From a checkpoint of a small mixture-of-experts model trained on Wikipedia.
Experts: 80 experts in each of 12 layers, 32 GeGLU neurons an expert, 4 picks a token, a softmax router.
Training: a variant of SOAP for the experts, 269M tokens, 7378 steps.
Below are experts of layer 9 (counted from 0) of a mixture-of-experts language model. Rows are named router (the router's row for the expert), gate (a neuron's input weights, with its number), up (a neuron's input weights, with its number) and show model dimensions 48-95. Each number is 128 + 24 x the weight over its row's rms, rounded and kept within 0 to 255. Numbers have three digits each.
Before each expert's rows: "comes after" lists some tokens at least twice as common just before its tokens as in all text. This comes from a sample of Wikipedia text that the model never trained on. Tokens count by the router's weight.

# expert 79
comes after: "0", "1", "2", ")", "3", "5"
router:113107088145119146135135172148147111159095084114120145160132160098103100152085166112155099187147139110090129136134134137177112089103105131146106
gate0:117141136125132132132117132162168149144159109175147140116107102125130112112095133158142091120167140140176128118100118174089123135098168113188107
up0:113116106147098147171121105093109126117145101184088104088146128125132110134123168156161115101141156169159143129122150157134093076159146108127163
gate1:096131119136096155146130122140141103143102140141147144151126158156107130128137136089173142154121067170114104145119127139114104189132136120110130
up1:106176142121183129112145164115143129154100105113153124143128119085144131078096116132115138113143113145112087130088137133106119143124110179137103
gate2:126097141107130114168114175146110123147128057107138101136125102105116119134153144132145100171073137114115121153107136146165152120116142142127129
up2:103107136128101163096188124169126173153131165140177145121128133129124114146158145069128129140140102131124163117143120125054131124130117143099151
gate3:133161162131127149170130112138156167118158085173130131095144105112117105146132143117140094123187127172119122130098153123124139113147160138137146
up3:148122117115147148113088117081167122089118113141127099163136139099115121169125120127116116148160147087148140143118170129134105113127165148115080

# expert 72
comes after: " |", "|", ";", ":", "wood", " In"
router:123101147113153082145142150122110151160102130149122114162150138108114133114115115142138142110138134153154145152122140151110112116129162131122147
gate2:180155142134177094142177144173073170075109123141110103134090131115124122118120106133103136111121137108100132128165151157118166110097092117112078
up2:126130092154135148150118161153126122124142145124181119181178137110138142093110154144168158153125115152126118178132166137119108123117132102094130
gate3:160133117095118066150123133115109115142156164151135148113104130176159123121147156136139145106134090084153145129128118122142138161148158135115109
up3:146148115096138104156110119105143105166110087116165125170143124102162145094127114159111163092114087080153141139128112134128187078136102162127123
gate4:148147153113114133126130149135148158152112139133128123178155118151086135126129129159141138129127096183170142111180126098162121082137155128101148
up4:138121115184129128131178121129132166134157105135128025121140138098167138131121166095134120161132127119121116103117158163091147160119112099095136
gate5:142103122102100090105134153172128119123064115132116113130070103138126154113112126144113104111109145129153130152153143138129128101116115118129135
up5:154127100114112144151141157154149133148146130155167173156146113122131140117129161142141088102128124153106088124128138116117092094136142127136114

# expert 28
comes after: " (", "-", ":", " \"", ";", "==="
router:167101168123114136106140095124134158135152133136129141125164067081128132117165148157136124150172115133128110143139140139133091112144121116143157
gate0:140120122115114134113111142127086112103111080105102153130131150092101138120110132120127133178122140120123114143127124095136111132144187147099123
up0:177125140136178131149159134092086133136150116093143109143113119146149149086095127122121148080120087131123131113119121101139113126071107109109071
gate1:158151138126135110111148129108139097149109161108144156104157124111059164140157124151132147164139091131138145182139129111110118075148110097081134
up1:139169141132129123176154156080074147091137108116110110152167135102160147138148127142144102095131162189171118082143088111130101128126129129106112
gate2:101121119125158111098138157127130166146124145123139128171105131101144125145120149139096133142151135083121128178113177129110140103149116098112133
up2:089128147156138144134089101177148169136117141153127139153097153140106110105135119089123144133189107127147142165121104132150096185108115145110121
gate3:145156104118133151105128141105157159100153111168126131174116137172109117138141150120123100154145117167174106119075183137092137104169118121123122
up3:150131107140118123103126135103129103089128123128155154111194151093150085139125173139105129124101108141129141109164142132161128110126170157165128

# expert 71
comes after: " |", "-", " by", "\n", ":", "|"
router:153149105146135145146120150127112119097091099156147118156120132133136150094128150117151155094121094178105106130133103128097143134141149100123143
gate0:142139118103129138146147129120083144123132107082101137172088119140163174147133101143148104170142115145113130155077076120110118143143120177103119
up0:169116136131131119149130150139144141112104125124148121143057120117131166107136142101099142143138113094132155165174081163108081156163118190147153
gate1:147107084143154085158145122148123146167148133120136116145129137094137187133151151161152109129162127164132115099127207115123126087152119168128150
up1:120097136156137121093089072164121113142138138166176163104134125133149143059115129128140158130137152111103099152133170117133110138128159108096150
gate2:108146159109138156124083070146159123152103144143150137130072168113130137104113105156112171126103120157073141123128132126117151151123132116136136
up2:151134130128129143084076138135141185130131105108110131123138115108129128175160131134158101076120168163116121130128112137111154127128116090118122
gate3:121130120154093127139131119151115145158153131157143156129119130085137117149130142135115096105118131123116108113124136137148120146136145110100116
up3:102144087147131114162095128140106088128139157114106155169157151083131118131108149168122102133088119172157123150123170146130138134165140126108143

# expert 40
comes after: " the", " of", ":", " The", "-", " St"
router:145156117144096152143106114153136128120113144136120122142122089155132177173143089115126131081052140150135100136099159119092161138118116110146102
gate9:156157110136129111132135113122131107125122065108123140103138109121130162160146125099111140169152094173109126118131102132138102130147132137129162
up9:174133150118145124164121147154118143160125155094139126087139142132105137136140113158107133151131136152171144122148119113101126111162110112149130
gate10:074149101080112129093158117115122159070158150134099082129163110118109099170116118102101140101121147105161130124107163151124133134161130136127124
up10:113141151093084135119156117148150081136144148117140100151117116101135123124153126122149166154142122105132148134142099112135101130101147163105094
gate11:134107135138152146168139146180172152157121146146160153165086153114106119119144099137123120133135124131168088096114143116094127156119120109108181
up11:105129127155146160136114193163131114127091149090155106130119112138092121188113114140123091179112102158136096141146155115133156108115116105117119
gate12:143102139087134109093149118156091134127149137149114103119148108161068138109117107107141201137133123168101124088101131163104135129129148091135098
up12:104140124138123109125153103092131103121141140127122117112155108134127123082139151113107176131095112198105109163147106140130147181113108115125151

# expert 59
comes after: " |", " the", ":", "-", " of", "|"
router:152123162096115132106123085147139172146143119090162118105124163078115134129124128111132099153119134132155135097112125109119085148124097125107135
gate0:132144112119138164149162150151139163110155096114122130179189123125105130116114112179141123100130139187117125098127135135130126118157085174121139
up0:123110087128098190133099089105087115150098148117151160116134150100128177102161150102113139123163094195104135145112115150124117112111110133120122
gate1:146107123089129111148135122109127111107124113138150117095174176148118149139132106111113147180153099162177101092155109120126112163134136149100146
up1:108159125136115090097119110157154126123159135116073166140127119123074134089173114120111083121147140167134133120092099192160112167111116116137108
gate2:146152112119133113105150108094139177119131098147142114153112143124045119140122129153149137131134105122172127115136129105104133125102150122159142
up2:103143093152131119120095122136126137154138074131144105134138107140113118165117121143140127102103100139152105109125179134133068165120127116144105
gate3:134103113096116115134083120141160176129117160140111098134142135146105151134133112099115142115161158100148109115134153131113150176142101160118122
up3:150110121097151110174105096140162141112138129129108139127098127128096108124147145116159122130122181103081069124134128144158088155126101149113172

# expert 45
comes after: " |", ";", " (", "N", " N", "-"
router:174125160134127131111133152125088124136099115163143111171165087098124133115198178206122145144164130140120135110126128137127104111121131101133148
gate2:123122117126129121118125138118102148082110122115091123144136065150133122114140171150152146153135123113118139174148086160128122095166174100104132
up2:143129160118102152133112174152133121165137136120113140131111129129079146131126157160113136146094134116144096103142135130103158104068152157127115
gate3:138151134143141160098112161150110060116107119115110093113136109178110131153111130112178130129130137124122102104140133119147148136143148121115116
up3:128155126138094136141106104137110127104093108094145146160156143106093146123123143129114125113159172101125112122135145125055099108109157100149171
gate4:099118138117094147120115125156125133141136143155144105096092112084078164173149105157152118135174162167141166099120114104117153113096090118128130
up4:111111126151123111119118138141105171111132104143154112107081120152166131099120109142119151144127111137069139111160126165149104140156154133064139
gate5:096108131120135124154168114138093148123092141130150148129134132111119113134108168119139114119129158118107174095121114140107149180102150153125118
up5:135130113098113124125150110129116125129125118116128157149112095177175157143158125101112080113126150150130139118133117163119132164082142102102145

# expert 18
comes after: " the", " and", " a", " to", " an", " \""
router:108122156131140128134105092144144127157146126096117128115128147099131104085102099133133066115134142122137127111167141157163115148135132132137125
gate0:108146160121181132133123140112086127123092125127076132153107147141116130148104097139122116130113105125163141132105111117150070143158116142155105
up0:088111117136125145141095115135131130124121107072121203141132134149104100115102136136156118173154087080100137172119133076116128111138141132135114
gate1:132156095158121077114118065099149090114138132116149146135095153129140150094104118138130142129126115111155160151080139092144140148129115179114171
up1:110120133118116115165114134143176113127137123115174112144157142142133147123115179127144123109144125080140102071102144136144117131104165131056138
gate2:118113133130119124164113135124101161159158120119124131089158126119195130119131159090097168122092136168098130156117115159109125158119142156111145
up2:112158131135110096139124113121124099117129119096138127125138147076186131119149138150115128137112111171075161152139085114132160154096094135157122
gate3:175108142127102062141145113122188125112098136109116145132094097121155133121129132112122091133092129107102116129158134156100130100159162141159130
up3:098118081136154105123117119117122151100131184149161176155097126090147155125128176127114152151131147130120079133115125111112169144107117116124175

# expert 64
comes after: " |\n", "\n", ".\n\n", ")\n", " |\n\n", "\n\n"
router:129112086145103126120091128125128140139117138138108147080118129166134122102100160141159147137119091137117120159132171129130146166095120180145093
gate0:140142120116110131143131105110186119087130156145142185098141156176126117136107111141157113121068122126148149137141099156164159119123128100126127
up0:156117110129123141120109153137123136149127133087084103168152122133153209120134109132154102134192154159097151128129136100126094148163120135128120
gate1:150128135120095127123121071095150136140108130113140169105111103127097138100124055107138114111160138125118089093114097089122124110117130114152160
up1:126088124114152158118135121168108120125101103102135157126155129154123160170159137135133125122168126159145119114130087139149107092163120116125129
gate2:099133104110140094144141087139111078111156114117139118091157106147151157131146152123138076152150093138121123141123117148106116134113142112116113
up2:092117084114119120140140099090131157151152139133133148108122161154143148121109190127135113165159077144111132150143138137121111166118160144107136
gate3:125147100182155117152152159109135134136103156120116141096186121122116121120141134140167157131120144118131155135108155136110144145174153117146132
up3:098149142140164143164122160109151124092136112095159147159147124125101133132171114139106106129111111162094142123118082109132145121128122129121123

# expert 69
comes after: " ", " (", " \"", "==", "===", "\n\n"
router:146084150117083147162155138130135124125121165110124135107138093115134099112172109130155068098160136129116140144131167153116103150097145146157115
gate0:119117133096132127132201119132102140111142167090127175144130097111089161122128121134171115107169141118151114169143119099137161140095117157115125
up0:141109100151120165118132110078148128122118105081138152106108123135111081084110089143156124136116147151123138118136150167145129169119172148187100
gate1:108145151118087091151140132131151114128138102108198131114134141152098130115124096158138133132142128119128104132075120162128104113126090111144128
up1:156114152097135137119152142101130141164142134147121102175119157134118150103107115132142156169086119106120129142113098094089118126125097118102169
gate2:116159160115109131141129122130162140155135125112103061080135092162149130118104129158074103120162152128102115095144094138108159085136144097090121
up2:105122106117124151175097161123131127074088092119122092097143129158128114095158152140121144104122145163130126074127158126112141080101124094116127
gate3:141100141115100152149097123092131123142123158167138117127141112129096081135120124130162063072141107133131096127159125156094107144096157104113102
up3:131131124125154137148131146138145088112101128075118117098096132148208106129140137157090108133104103156125158130150119165123122140134165161145112

# expert 60
comes after: " was", " as", " a", " and", " he", " He"
router:125150147161116116091101116122141161143160115136110093155149123098130133125128125103100092109094136100106119082113095131117121142135118177083184
gate0:103156115169133133118127129153134080064126111110134117138123118156149125064153112095129122135114097124148122108165179128105080107134120138114186
up0:071119118100128119155122094191168167142160148121087111113145144150121103145111118146169104087108169166159122124122142116083115101115115130137099
gate1:110145133128141118119147130146103120118140110135128142109101156105125103096173174140125133052135122150154122119170112138110138125135140161083167
up1:120152159073127122151083141099117131096153111142095118137122090128114107128109097121155111161158124137159176124125140134126112164165133109157172
gate2:122186127145112089112096139140166148145133107141129130152155110132095125168105131119117155099167147134180148103096147134147123155166112133113140
up2:125155131137113109129075139117161149159144133161106101124110110127087108093136119149136165100106120141094091115149130139109118107145133137088108
gate3:124156094161141128143071128086172135113133162120134111153056074133118153124109088149110139111113136094165117134124178119139180158180117142123141
up3:114151104117108095131140115129119088146101130187126148144105135122166114179141107094145158131117168134099153140124127115114118145167144146106075

# expert 20
comes after: " |", "|", ",", " in", ":", " March"
router:120125138139110084132138127127074133125134135140123121154158146150139135092118147097136094123106130156165168182100124128119093118143186144168132
gate0:122135106174083117157143097144120142132132109102132143121116101109059169140105175118148122104104124133128125140136134137144117120126176147172126
up0:120118142124137179115165112155150081121125163114115124122119138176131098132112108151148146130187139152162098104094116154157143162086133136118098
gate1:135133136138116150142120077112155105117134110112179105137146102137114127148135148159124114140112111139138131067150123080125105140178148156154097
up1:146158125138161127149138127100130126132156173136175135139102140117157146113118121169151132188172133134164122155126112133127150105110169112158147
gate2:120165124097140139095126104156124115113131100119096110177106117139122113157152121115153082146127101126131112166138123130155103194098174161094152
up2:152122153127143110150131148139135132155148099118105124092167185117093117124129131139146158108114141134115151150130099191175169106160128131084135
gate3:108155145116120110105139097107096120094134097112157124078120145133128097147156148119144112150155136123105151141139118176127080125191130143111089
up3:116166121162149153140158127116143087119126169087115139145156131133208110154131100115118083143080139100100126151120125127116156121136128105159133

# expert 35
comes after: " (", " \"", ".\n\n", "\n\n", " =\n\n", "==="
router:126092164159143149164157122103108108108156156134147128134126099083135124087163130148141108095162122127086155119130142131132105169117142101134145
gate0:113126128193172071101124145112135125105095117165136132073141112153098117123107132140140101117162159089139144093141120105103134098123100145141146
up0:134114136144133091136161080128149132129110088103136085180132096130142108118186180098123097128137138118073148095136113106110141087117087130136132
gate1:096131132158114110130153103179104095155136112125099119142100084121116141172124086126104114118111148095077137163146095108150112136159109106106138
up1:128145105133092123116142128082123138143137088151162102067135134149105120132110098176134132097142142106147150148107111144087126126144109100107140
gate2:136136119133134141123136178127081099139165163120125079134102120099116151160111116131135141104140122135089064111147133132126103090117143124138083
up2:110150096087134116106102172134137091129103125116129143051147153133103114163154148117102099139114109128148134153116147134150125126132088149168116
gate3:144149149124136138125097098146164074158117183122117198139103115108132153128153125153134107124139131131076110121125135117146124155115084132108158
up3:161143131099097112117163119148143112114100134143075145128103174110117117143192125111148136117105141149110097155141154124121134103128129116102130